Experts of a small language model: vocabulary 8192, 1 pick a token.
Below are experts of layer 2 (counted from 0) of a mixture-of-experts language model. Rows are named up (a neuron's input weights, with its number) and show model dimensions 0-255. Each number is 128 + 24 x the weight over its row's rms, rounded and kept within 0 to 255. Numbers have three digits each.
Before each expert's rows: a language model's description of what the expert responds to. This comes from a sample of Wikipedia text that the model never trained on.

# expert 8
Description: Colons after labels
up1:125104136108103145103151084135122137133130111152097121164143150108130123082156102150141119110132092112136086150098087110130100106156113133165114069135158087103170169141122128147144121138136116091083106130135124138108084124142148135115101089133140136147124182134112109099107170144136165100100110114114144163137131177131104131119134128129147186101122152142095097118149175118123121102089123141153100140103131138079131134149117113106107130146122101107120137087133133154161161179158128102113112149119150116152169155137088146123147105116115141121136101129096103141150120118126176145122100109157182120141141148117133122109107162122105115083140105109158137101156132095127163122148096146112149094132092142104088126198118115111124149173118147185161165113104115129126152142118075
up2:135149112155132070125147154123145130118090091116152124126111143156126093154125080088103106124105091119088108106140096087104120071097118111120111133145146127127125162148153116109143143129143142167111128137140142114091130118151101122130105093162154143131169141131145163107130139112138084114152179118088157106120106122139133165114122114110133132137148146140099086097139152144138098146098074139093132112119121119180109099125106186139143129126131119125092134146140126128152099118152102153143093146100163141087159117128168150143119136113143157146125149151124136142141133129204124150130133146091176128145109164085130108152138162118128109118119147135172167142094124144102126139142113145101145123133159146109096174138143132112148134150085147090140080097141090142058097188136120
up3:124122098146157112103138142099148093119133109149150168145109142179160096136132106130176160095139121142122121148105113133125166147112135121077076181099091138128155098173102130085141123140147167106110101095161103121155105169116123119128085120150103111138123071132119085145141082123110150180106146106140162132122107122145127167125118110170129135102131144149138122149115159120161106165130143135115095154160180105151113143149151108127112158121098123057109125129156130133155095123135144152118088111187133111133137115110157137118154123118137102134123148129142108153139130123129132135164096088117135164136145181098147103140190147095119147124096138181155158103159097153134097081125128124102121099165130103158155098104138150122142115161113127125133116133102127123122135119159120
up4:146138104133104127094098063099093141129167122136146128163120135108123107180176112118118099108133128141098152096157136151128147086118112133122118111128123103132104116085124115120142097150142133066104105089102084109133111087098119126076118090125080122133164189138136149104082114130146152163092082110129085109117113155117097103152094129156156135113130160143096114115149162110125119136129160101141098112154159140122086129133129120127084162127125121115164112120136081107092127154141141118184128086101130144118079150119105155111146115125165109121107135148134137062127121152145102189142149157108121119108117134117137149130113108120161119119090163139122181122121129135132095131174126135133137152142144124109091141126161143152137092112135137156119144144096172151091141133131128
up5:103104136106121134151101134146147119134145164140119159110124099100148119112170146073105145128136072150119175094129124124137135140103127137126112136120119161132152107106111130113099109075154111149118152191141132145139146126091136125106120152089148172094107113148106148123128100095171125105151132146080124159106157145122151117154117158088153125149165157148098118133137200119142103108112134142155135170150083110146111111150115113149175140153143157105115097139115150160131116154113124068126161126098123120123109144143073141125112107119130111136130125111116111157085095091117133107098187099135165146133127110115112105107142123136128139155151112143149122181135093091170114112091153129141161114131176150101098092103136134136117107133103178165144123145158100146136155122183139
up6:150133124141138106134137132175136120138112104119108135154167129171129132137153124155104145121102166129089112118105119119141164089117131162154096124134133162142151106112127104154110113117143132146133121152141130047101103107118101090121154136158131120120156103123148162114172152083136088127112099124122086114144061121108140121137144134133150071140109118132103170107144133074129133138144100127154118142092125097132128100108110177131118128096136141127065120178123151152082124171137093130148137121153157120131090108124122082165125103120163122145155151128103152124170134139154162075122101112157154110176127138119122114134123113105122141134089137170150107112129132086110180150077134160096086122135105147147152104121186125137152138123128128152121157113096125106168112088152113
up7:128126157159087105125156141128148089138158080144114162088088129146123149161118144126077115138124144128129147133143077070146093077134113121116151166115106127085086140131140118145128144150129149133105157157131150118106159137148138162167167178134160128133120123138126093130098120095102118107137196122091142098131107093144124118128095129076127079120150158104100129167116121122110132097125078124130131132151137103118127107139106122159152162153149108121109124161147121122172164151134096110154138146126099127108137120136124150142088133124129124148183180134161129127129106102117115152099136145143121105113126169102117128132146131122136134145103113073122113182132161127110146110126147146124131102091127087105147120093118144133096077116088188115140116065122111116073112142123134
up8:144127150124139173163138152146117135140132182120134137155115143133103122115080106129136164143102157138146148169147109086134160128119149097124188140111123110115105075150066185114139132145144154117160067096110158134132103142180135127121116125126153134148083132131151184130135102163108140116106142103145121118177123092125122137089073137096120134114113125103109117116179087108118134137124145146115090137148107096124126147131136100139141137126126117140137152169115095151128120145112070156154140134076138111081126143084140131105139097091151139111149145119148108093144143199129108140143143165106133072134105083121160127127112133123106147144175142137132140154128124110162149120144144154129139104126153114091138119122135129081134110109096127140125125128139142189085156103131120
up9:143111122120086132148153089156108123148084151090095157151156123147063128138149159138113096170134171127144107114144157122115136156074166134167134127141126130127118149135133118134123123119139140129095114078121122097116113095108143123129136099156175149114106137105120157118143132111127135142099151131118115145146151096120135132129148111101135075112130137131122124148099066117122130174126163140112123135140106103129131135138147119067063096120104093120147120135150155109110091160142118141124147118104141149097128148112143174133089057116112119163121132137160134086104151131100144103119145129135107095099123113140134136111143156139129080151138128103157091138128153115130117156138137148163105128134103149165100096117150087110128149081132135085220095142122098186139151087123137
up10:123078135099170125128126106118119106126171111103130123126099136096132152149128178114126108189131182144144113130148126120139140115130121089104105097117088097117114161134112090102103135161164167151162127132139135077150167119142122133131129137105098138088114110179152124136132138136169119168116139085127129131147147142148154150084110115090111122163123159127158103152143129113129174151103140099113123146138111117111119088152142108123103159136101113139148121152107152116153083157119137093135127043125097120117134154129122114098119076138128088137112128114145140116103172131092152180150145129144095143114135141091089128164122093164147107145102173139129122119131137145183119155140134129167081101126150124141065152126076159134106131141155124117146094120101146119120105129147154
up11:094127150102134135105159097133143145177085107124112141152111118119143124137140097161133115163163139105172155122164104149138104131064145153178154100109130114146114099135145116157091138131161133108141149112151141158121086168132112124133120139132129118109144102164137093136114116151143090121107109143109096145164143134150097080109128134125151135154141135124109100106125136081141121135117116165164151110147176147138133076134089121176155159105157126103095149101175116151120122108131115064113149111096118088151126146085116162139143092116133164115093163199110110119099136125145144106106148128145121142171101108127100107093112157164130132124104098121108111180153184143185148108134124150105118129120096126136143126122145110090135088099159153144163141125107119130137119128131111
up12:105115143075133175136110100080141137109165156122097113099089105143082102119091104147164134085068119117127146124109144095130091099167139154100116155153126117132136076091114145118096119141102137126105132149135095097172160146145098124181132135132132105145133130083148163109123134099088119109114094119121104108141119096150128142134084069140123116109141122139170085146127130116158114111131083153107086121161179161119151114107084136145181143119124126133116123121072111126125131129185145136119135126141152134150154091119129150142093115121143120087110122168113109119158127099120075133147155105135126113115146103142100118155118089150119156116123141134122145105130113137156173176107124139116146122157119098118048126098128120148137098118118127110112141141148125130128129170139139
up13:140115133120128099149146129074129105143155085152140144110137115147129143146118135148122094133179112177090124146121139140152142157143113100156133126130131139154145113146090156126117137085136133090080119149120088138140142143093119080117121141137120110169146129111152101080111111174098102160144125147104196147103121149138126116119154110112134156106137107112115158137142105164129142140126110116147127172155109126146133164134127108133086124122108147098141091164131107147189150088132173165137138091153167150142100172172078165122088089150116116134107132146143164137156147118120129122109149140111146137155105125080094131152144130125130126121133130106138139172136103147142118181151195144142132176152097173146117100098142139110116148099140150145093131131117126066097161132153130
up14:114152119122133157142089148153098126065134112153109163124124120149108133124131142188123126177118147087125148130136088117136107113140104135093125135107150133159115140118139161056107148135118131130107117120164133141139124135173139143137128128122094121148141121129074161145118149097119083135099154089116088131133106157132140103161102137119116086110107104127140126124153124108143134151115091102108156106117102127127128150136086164193094148116163098155093119058165109108147108115140115163134136150121094173101116129123175159130058151150110162091148128133097113150108114187155121136153161092130160096140089136139119132147143110114145169135097145109149094142159115139151104115153114126145146146118169105095096140116110160099135136080137112140111137127138146146097119135109100
up15:139107140115141115109109111102141125119171122145145165164136168113096104179098180118094143147107142110065110115116124139109137117163117132101136134097086141136144132120094110148109123110146130111126129109159095174109154115083165113102154130135123111132094105109174071113131145143099138150155118121104142097091144113105146141134094119118104135122099114120149122084124111143107097118123177172160135159170093146094072117117094154138083171132137140101171142145160103136127080131103124100124136144095079106175115167099114123122149152170127128138125142130140163124077102122130090125148128123101162089105122109137146125080148104125129109135099142141126129082158157126161127110163096096103120136108144085140129154138149102126127093121155125147108125143124113133088158122167110
up16:164170099173121161124126102096122159111163135112128115117120161107127122152101103095141101107163129121086139155101101108105093168101148056169137117127127142168126136123131144118135092158122160135136121121152105135179117116116107096124084159099094143144163104127140113104123172155153145111119114147111116104148110128122150097190096113077121142143175117111135153150100118171148123140139090083104173108125092126095165150130190107119084168129156108109117135142134094150130134093129125074093118130103114129105128115153157100145098116101149122121084104134132101110173134150164122121088092134127118145146124103126163111133123114121119136116133135137130133088134149128151160126154154146105096119120131086164120103150108135131134130170090113126113076108088140119125152108138129
up17:101132105118151142130111135124128101115152090132106139138170168133115129113117144133096093131106078119135147124091127130124110156157116168106112173126129155135152152157136162110108140117105089110148122131122158113133125133166166159161159123158105127125115166207114148138109111099201142103166147143129113109121123153168111177135144163158107111088116179140100107130115139114148163129125149157127136143135157139096096091134135118105139144113140115141134116121145129083153146098100194148126130086102119100137110142146090103120151125123110114110164138066199142140112143093114118142151140121132090140129121139152125108122122115114101161142124107099127117171113153103104125146155130182147098125141099141130127157079128176130158094152159092144093119111112102127142148153087107

# expert 14
Description: Spaces, pipes, table digits
up8:117102153122113103115147146132122146154092156151121166149142176134142134089185152144176161134151088096152178148148144098114119093154084144119134150131115129131123118139128140120146162126148107125151152130141135095089132160156179139150148166124136138132148131133161131108157124138124123129130122157150130129153076112142121150125114148082092156139111104140115098142135149130134162160125156187135115125161164166154151127130144161112114089115120160132142112142131099108144138080162151125098120152135167189151152141160107137074087155110122151130114148136153098123103107128119112134110152092150059103125149143097104112157091089114125165092115149140173156137147143167130153111112107117139121135115143132107122132115083132123141074168157126095134121135107086078140124083130118
up9:119119113094173105176103167104154152104099157113142121147106147139101124128124115118134135173207083133117149129137118116136138085066130130151145165122132124112107095145140123126163133132156128118112115172124101109135131143120123133104133178137131137129138098106141122143144125138109143098095112108149089128103096120128121136092155167150118125127107100152127143144177188141133120139113132110084170132123127099145104210120156126167110132158101105101167137157125114104143143150161136153078106168148127129099146101098143139156123173168091143105157155149117155132090109173160162125170123115148171102135105104172119112176115117135152160151135094145131137115128139078136127135099127127179134119139132163125140132159140121121090148109102129110111087135122106120122115133138101
up10:106149147138088118138079151108122118107134139134162099083136114125160144128145135101130140105126126172099143086156106184111139135133121133120088111104111163179132144118114164104099111101149090145119102108132170107143141133114117110078136140139167137112152145117159137092136123119090159137093159126141127114132137148162145123119118142155151128117113142156098108129123100129097153137129140121114107121146131108123132123185173160163107070109125145096088089137099126144136145128171146101122103126150089133128117137114163156081125137127132128106137115114100145113120109140214134162166086137127100130102125151156124113142136159098166112079124082094096154131136089143157139147181198174113110137102107132120090142135123127132132122102112144080121108091135104112125130077138128
up11:128149114148122169131182145127138113100100085150149102128138170132126159095151121165112114127106140141101130113139136106122157134130120128153100138116141084137145115096114109120176099131153127152075114151085095079138109163103140146122178123141110100126140154141131146120124080070090109119114106138107106092129113117157130144097182093109119123108131152116175158124158096154184186130138130113147134127140145138122107115138161170120132170119126130109129145067187126121126109131151132136130147102153103121128118106150114159163160177118160120162124133097126139161143093130113123162110143145104114096138079087132170157091117113163142115099119117169130158128135157111095135147085109170150122146109123122081112137113109117141105120170134142082131124133106152163138154111138133
up12:100174143155117134114126145129156138130132128108112121140130096107115132187119103128144118129137181136142121140117139138129100143128150126115148148174152159156126084076102109183120107160107138159149162136107107164162087136176122093080102149139200126139085132110146121118134127115144128134121131115092090143084107119114124148146108123142135033127096175100155153098100127155122114115143129121162152124141094112104104127140146136142103148160110100128151101135123085095117159103101116134117181116154134118125108176156144129149122149098114137111096150123121166115150109163146139132140141101150094147123136151134124112136132128126133139155105142090188195096089125149115107134133113105144109124089123143147125099125145114115132116146160123114140113114098118145090181124112181
up13:083110141135147091169105093109136134124091093124109123129146124115119118175104130089151127094142128145106178125121119136114143158114148109150123164131176100117139159116127171128100137170145097089095126107096156103167099121116160111129104181116194078114097154134090123159128107092140137141127140132132152131105154114107173150100155091160129132111178138159093141133146116162115129153141096101148133128136152115129105104117146108082112083157129119117124131116058154147150124101124091074111101136136155117120157155142137087128152123175109156122117149124152112072127124143150119141120130129149137155101118129112094102146083099090084122147124106139176170108161138135139163131119167118089123128149106135139133116157096114128106134158095140153145123134118141137118148096157122
up14:134144125139175135139128149152139129146122118158093127134132137140145149129129127140143163138163123146111133104146139142097147177129140146154110155101123093120102167134138098183131111108115092128157159159131112140090077155140127168128142146132125064119170135125181114109118121113109143137110157112101100128125094146122136124111139106114112078128091113158156158121104102126137132134132120129109128166166085138125151122097135134185122114130122128134125148117119172101136139140127101116174150154148141135144139104140105142105120144099154163121075124133178160126146109129137097140060122056101126087127113124114166110154145129204091108091137085177148130153103112113132108127111139166122114091098121101120096148136148132091103105125136122111116165106181186135135099124153104
up15:124139124104130151151130107123108153126158130069173123135102144084103154048125105082117104119130136130114108140173152113136134153147105119148108139142150164147161108088108163123164104133142141126108147119127132155112102088111130162117094132141107134168099119103119111076118130121121158081111130167135144145131122114153102140167140164109158086130137181094137153105094111113120153114130112134091161119133128109124101115120122133126121083137134151126145139144076131173148076159113099129135143126134120147103090098113120124101101107143133138106133180108105159167145120112161107135120126116125085135096098182098170140084160135117110145108152110095138119156117114130143099173114105133110127164167125126132111136144148121155114171189116111118168157112136092158133128156167097
up16:138112089095159155155140127145142151173097117150100115137143123144116135135128150169120130108146101126120138120129127134130125121118087134100139126097117144129129186125086153096131140177159146116118104144086137131167137138126122131109195155185131156085119144134174118112142130153135068121137155145139135131130159119145113091109121122129118136154090104123132124175131165095114125130083141171148109111126151145144123094097113097124156116136161139114140120141140114128093130144162084151104162143164104110159101176175153160174129133127131151111111150092130110105127111073147141113142159176134109105080161096111137148165085145112152167138122117134141121184096170081143137173176115156135159127144111171139156163104123120154131142130140120133135113152124094146152117138156115
up17:124119107121133143115098121147126165150143156124084084124143139190126137105117118144121132195151138150120121115138147152149137152126129141108066144139137103104106078115133106117112113131123145143108137101143157143174112115083153100131103132141112137148116143122174148111120125127120153141142140138150125118129113065146098154154158155091120076128130134092127125148119123126111088178095147093147148145156130110120117094168138178108146115134122141105103079116118134091161091192115105138104137102062108136108131095122107149173130129109112105086088135159137112176119130094127123146129134144115147128118142119103107108145111166103118134124121142192132107197157091141162151095150120127123091117119125140111085167111174135136100106088138125104113142134150117111168148112128135
up18:147165149165110112130135126129116129136118153116106146131105122151138136135144116158128135170179120133119207093137147087130110113126132107123126153129112133102092116103144165112136081133144095130131114127092098155141083153140088169178148146134140104132068104132146137144169139130131101139136124157140126113151099105128098108109145104124101106169135154138107119177135154138137124171131177164086156149124121175106155136104132120166152143103097134130134120115122179136133082117174133184151116090127078169096144142121119101148106147142119129134125140071122140152121129156168127151135149085140127124153143156146141133124158109096116135080104159160142138081154184120103141113107096109105146162117149123105086114128092093150117129109130151152131108138111073117128111120146111
up19:132117163127100147132110168151107128142109128138114111137135137081122133099128161152120121148165133085162168125173088084132123129136106090137114106141104134125133097161117091119085123134165126089155150128114104140154095129114150125122128125128125163165094158157096119123121110110184154138108069168152125159124088109142156118122145140179096118129142105111109131120077094131125116133157130142110126142143168108110124122145171181103130151156157110161127127139141170155179119156091128103136134132152140118128154131157114114125138106135142152170160124123108115119173123113124138146121137186132139142131135132147175107112135047124133116115168156097122145107147152119126124088109137121137143137122125076140127145171128160158115118153143093163139082114165157147131061146175107
up20:126097135125132140142140115154140118131130106102122136120135144126177126120147136127143131162163157164140150103094101124123120121102093116102175051119128140129086138128160154169141121100134140108125113140120116151140096108129128076143124126155131140128116157144136111140131097128141082081088145109164116132169108129130152087130096075123121162076168118152108140127093126092104109128162148113111135114126181111140125141136151178137115144145118167098144153144120094118067110179114176111131136124110142129162122142108101130134110133161175146142116142124162133137120091129116174109120098168116116116136130143117126127071137179126111140141065147176156086109112110084164109100107172113122201121121104142141153156142142124154100098102148143111136134160132108129128101130115131
up21:141139137078106145133105128122144141104107172143096137158125136131165156139147102126122081138111153104132146141154125152134152118134108128113132127103121179096120075115117161107124159164103135064111109148124120139129123140153150144191125154137092149096150140101133091121135114136125109172143125130123134142145145129122153091105142160160136136133106112093122113119129150151129078130108151138129119085096147087154126146145163123118143104159131165130175129107141152157147114116100115134108139139160115113140163074112129065115078134138086113093124121155186110157084138190112130130165125142135112111130168100129108136153160123141137103129118151126177133110081121086146140117162106121084123131124144147207151130104141123137129161139085171123106123174117153119110148151113156
up22:152101100069158133094147129091111193125154102165106148145136127150112146120127127154161134122129125125114100112120119134120128139126124153117073109139171116120125117173095104091100145138119100135100130143146111131125132113132171145143182114106106152135114107156174127173111135142134121141128129090132090136112116120122139154157095115152130149110133154098164127100174121123122112139124092130152120161140156125142076104082125127115150164139156100089135117125083103193122148144101109129102118146140125146081122148130129099117165110115198117132122137142127117158100139152110101151135142150167131100109119114127134136169165153038110107152123166131146145146135127138110117138160127129099091138088197133133162168098114132121128125100142107085114112151079125127119138127138094
up23:132169134141119153137163115106160151136143117128120132167141141131088108153157087116090147096204128161126123133146104122134124141115160129126091102126132107130121110182143133174150137147166123137138154120151150098129143101162123151094145109123116135144129134129146154135165135079132134129112139129109122121101139153108144067115105115133116151159167122169155134118154115087119152157129088112122112096140102116127160143108106123098148145086118190125109165159167103127124106118140133103104143134168096123124117150170117143090129087118181096151142083123084107095098129123142157091157135130129125151128121138108149095135192148075101128188163126142150117134107101084124085142129131128128148128119127146101116115161134147158133118112122096086094111119161151165107094115176125
up24:083123147147122112106089121127138167128169073145140157146154104131156118088079115096122118135143088109108132109166106141095119128143130131145105110161112126137092121116123161090135085077132149128091131108100155116138099084148136134159143112122117149184155131134109155148117118137118145091141144139104128116131134073128139141178153140139141124151122120118112124109137118107141128075125124132089123132110125151122105168164127158133100118123183120082143152114095174148102103113162122118146117106117138089104093166116076122165137129087080123157122141139130117151106171117132119116135136157115098123167162122133127121084116139138144150140095171120075123149153153102131148118112141097114111140142145096109098138139111122131159087127099101188175098147145110117156172120069117

# expert 16
Description: Word-final y
up1:164149150134146136152123122126135121130132099138126174118080116135118132088130097205121112108139122158163089129091155121154118152163157126115098149140117146129084123109109124124144162124094153119100147134096133132117119101159147100126139148118170112102140067178176133098154130097142138137100150087077064107115114122101126181129134129134089169155136112137119109153143131116139135132135147148138146147165128122104179129132093121114139123095117135118101085152166111129127080134163121113130158141132162137146084129147148080138144110107154146124106123131159134123120151167092120151093127093121133114163142088148123118180125151180166135149095104096110116153143108161136166146107116080170111143073131101144130142136093135128125089128128136151112106140093105149124131110106118
up2:103152132160124097063095108104138086140151139156133142096103124116126143136146107134121125086096141121135119111148179123144094165112135160172151098127150106128132087190112152120101126156132150102146109091127142150115149126118145125136067118093141123112157131126138127151118118115133173101118158092117119130115143149119133131125169160152126149069138173078143129144141136101117151102133092134130124102096195133140098122072124104110145151131126180146126137151142123109107139145142120138110134122095124139123144080155147131099129130157186111107147151102161129154114132138125145104145149159143151097119124152187072135135099136113108169144142119162159115118138110098134180126102124134126170149142131103121075159101153184127155129112117128123116134150099107153111084103160109
up3:135114090105109124085144163121124145165107130151155146087112119099119135112115110156143115102096140172073114149113097160097105119093119150127144119108112138145120137099158075161148105116149105125124122118083107141119144133120120101127120134139125197168151149127140147159132161119100128160155120107140098115143134143108164089148158147097108146159092140125124148110164082155130126104130164111107147168094121136102086166131127147134085165089135157109123121154096097177121134177127095160113146134099093110135123122142110130122143122163127109101151080141174129166107159164140141141151136164153100137115163136090101128119090154149101130170158114112159126128124128147143151122107108136103160116146150136093110170091135094140169110142121073140110132133093145134165100101133144
up4:143145130153156146148106098115113117087168162136125128129168108146112123147075140148108129152145105174126136137135126142144134105162129107097153118138123108125098188105145105111160163094114155108114105122165101128121130116153123131131079129116125116112132112088138167129102134130149185142086105117106160145110104117141108139124140120136098131143127110068109127123120119074114115090113138100155161107121137147121108146115109107109126153064109128142099097107141113109139145088062150104152139126136154090122116144136154181117127151103153169120193110127125140156115103119096151114150109167151160119086115135150095082088091154143094092140121136109142112140170164085111116108148153126143119151122106131151112116075112094128135130109122156088100072091153136110155133114121132
up5:168106116147123120092154112092115086173134157118121118165166104143147140110134163126149087169096093171122116157111168143163130112143133143111137126074138138122096127096174167151144117128174111147080141135123109116149126117120122136112167088096163156104157132097182164138102114105179118134140130115158098156157170151138157121149103163132143160176106143191152112099098099125105135109140137142166148132176160146133143127169120169142123131145154126122157136139138133096128117133114137109135153080118144116151128099104140141094080120131178093134143121092137146117113157126121111148091141139079119133142139134093175132098164127118147100146104144141160136185163134142162136170134131118130143124142124141131138128096121157120126161120165106119111125124112132152125146122084127
up6:149185123124118136132105157172135102136103094120092135130126105154149118139098136128133101127114128103088131173124152133083104140124093103117120130135137099179125064131183129123165170107110104136124091112149092124128142114115062125153106108102128080138153142153163131118126120102129133164144120122128114188104148124117137095114164146086133098142105135118166122154125144082120114117159121154131103078173124128118168167109117104117146129107124150133116135149167140139154131113126143100167146144106146175116129131165105117121147158152128137101165124138131109127141077126090106162155113107116170147058121087184114138137104165155118114153114099119108146121162111136153122098171145114133147149154109133128156101096132175128093149096117092118111102117123135142105137119139152
up7:112154215152107121119141143124140135118098142094113149123117143133107150160167161127137157154128119135112145148129139126146169185143103141147102128092125130153092142156129156120081136166134115140159123103101102144137131114132170123084110150130103124151130129061187080114106151124160110126094082106132112136151101153131156114155138143130136114113129145111133148092086122115139150111115129091152112129133097166098171115116107145150108147137127141173122155092087144119145176088116083142159152134118103103135127162158148134122136154134104102141097095105143103162150118188139159142095149135109113103109128107140107120141135105132135144143121152127131146151139094116094181168108107117134108075158113118113145151160127146138109163158136099140175111096136161135142103179117131
up8:145113160132125101129150142049103131100127120114133147143104099150104141126154095176126127145160112131204128166144082127118156170105163123099154141114113160115131149138141147133117119113089168144137110140149129158154120122097151122140128110109100136158108150111134149076132127114145145105128138144149136117133109124124129132163124141132145133096133124100095128120137138104150207128102149112138117139177166113149096132125087118101099163090138109128131126119143132090132116140131143093120129114115166117130150160039124126130133138113135177150124141164108139157118138098129121135106123097086147122100176123157131097184158139154137136149102097136155094135172112097118108123096113116126147142095114158110087112111114091103111157118121098097092131128174180121138090165158111
up9:080102111133116104109138149103141130116141177134115107117089114127118114124165119124159147151132103118139109148149137172134158148121116159131191132135100150102156132131087108145114107155146160095143113134140150146141127101113106138126114160132177088131111161137155133129151120099115101151153144113163109141128131124128144112101132125124095110189146136141105130086114064135154124182073129128128127115134100134131120094114098122132085109138120129144122173150151132133120123127146127150147108127159145154108133087148081112122177105128157127116110121123081121128134182136162068149125093111096126142096154132088158082141115126148125168102159096150125131100144116153154122166185156112177111185131171084144148138102107105137150089097101109125129114118139103146125154122144181
up10:124117150133177115184146121119085156167122127098068103099128132137156099141092164149118159154115157101113161161101114100115149106090123123120083151112150131100109102160135163130133133073096132120164135146169099109086137126154123138172133103127123129157133092136105145082130125167112118152178113102143168114135192131122135177124147138091111123126114129147119164131123132107124122119120137117109137130115103116128182107155130086129155141123167147158097115097154136119142091091110139113171087140127128127141100125167109147116171181130137143103159120133128132130119128131140137117159129132110118126093131188176085133065152116091118107108103134096110160164153109130138123089121123153120148144169106137127138116169140125101121127146135152095152132119141136110119105095090147
up11:152117125102100129170116145089146148121115127126154121157089110130091145125151146149154105101147104095120108128108085089148135136068110101115158150104119143143175120151100108153163161097160130100132181115137151159121158135124170115126157176130121105153136142128118130148120145147161152102145141103113139175095124179125121140126151101118069106094114112095113152149147128081134115113130115053177127129172160107123165120165110132129148128085110092112125135124115160124133171104126151119129130114121110149116133136130130106153145145135144110116101119135153149145126108136123115145132127124111140114142116128128179140094134124113171109175102156158117097094156164177104134152148097085146101122159165129110166096184138134129147145080115172110165131095098105126130126126111150
up12:120151113141078131131137141114132118109091115135159134104085110114119093150096109127095141118091069123158117111109161115111088109087142133157111149080134117193086123115140092115115157155119115130169123121102138129144121113156128106118138125089138127120127157135109160124131118154152124147107099131136135158167067098121145178136105116128125164133123111176128114146154142142090139143130104141135149165084145173101153104117096100105097093100117074163085096149098167072111141124129139122138122142101130163098157093154129135134111125169132146150112127082123082137100130130106111150121165152135117102124107121122136155130141117172098104109123144121084128169157124122117137121146150119131114172142116134148131152130108172140136121131164138144087133106151163139076093183131159
up13:121121111152135125154133093053112124119120115127171119115138146146135144157135123138136136132169114110113113145099137148155123130150134105122089111116177148175112089071118137138116161117097121091125137118104116173144096137094130137137119137130121127174133141189158107116107143105155111132141135113077134112147158102116123102127089143082123162123162157122122135066137135122091172157116115106133112129159129150125152126118095104161088117137159130122145181125096151130102146137138128157163090123177127159130125122118146099141108146163087123111089110089147165097065092124076139133099111091139147172110116122133093148127131113158145160114142130133133100151092110140136099112145122115127122104157099149141129149162134141144200113150157124116111157097128142154164084137125099
up14:148102185133125117160111103117121121118127118095162111118103126178139090148123103151106149159149121096149110148154134134074123126105161115139134151150145120099152071150140108102131138120122146173121103131162105113133134150127155110115096144115161132157141135102104106098132062077075140103114143087179140146093136130125076144155128120108128152131121167146135069121140152152162108133155124133109147169146151141122130173129128117157147107140131135142100132104105109159115159154113121153137182097180150101148186107137099091142131119131111092114149142159159111150147111138151137135105150114152128087184122133138188144127121136122112153108119109130125150116154123149136105136134070139064112150148147127137134140139134152161158148091150114145167148142121133152153163101126126
up15:134190165133126106095078138127083154176130125101112107137141107137195156130152180158169160127124163124141148145151139151137104138139093162105103130129085129091150136154124125116155086155158121137122174090110093144141141122147143112100133110089131153147099134169104126101115133119135123165133151093137115123111108128104158164079165121138122098122102116133148135139081094142118152100153146129153141115131133149157114162131143114136138133111146140126162163137133082133126137149149131073136161185122127098132089148129120176130153103112129121137140136105129166133152149141139073160084135086120127135122107103085097137114167133179116141116131102121165135113104095099140123147103113076121122142132126145133121131073099139127111142105159118114121113140128178106134133180154141
up16:122141139134099132099110127134144128140118108112123121123135136125128191133123106182117094136143137157130108104165187095121124105120123117118162117158119141112138136094095118108082157104101144135076130113101112129143154134121139141151074134122126104081100088080070111163120106108086151144125122116107088148133159158125118150083128089083111082097113137139137105108137116161149153093131120124117113135095150090124140166104148150108116132138159120114129120111136144135120145099104139145109131151119138112120149128137097140142154107185118091101105158152133088177135120114118130132149129133117163182108114152134106131100149128166158143108095140176087181141136144109121097128106097154091172130176123125073138132133139114078123139163136103124119102116162103098144114154073118
up17:130080137125158133132149133090108132152106154144161117142154185108162096115122134095114123130136110100145119179123116120144146145143089153107137143169121135146132112140142117147149129158138097133131113150137183126131122170128145122116096127098078122133141133108141151105153110124094092150128145099141120140166159135133126123136141088156156080145103129088124132153106125110147143132105105189093128104157080133136085096133143116097148098184117148097123111134129154157139123153117070091148116101148182151122125166128125138100156101124106099126130149140158081119145127133133115121136118183157124107103134142102205134109164112147111126132144156129111114146161124073131137128119157072156105095076136137084137114156102148120117109172095120132153110113180135147150156122140109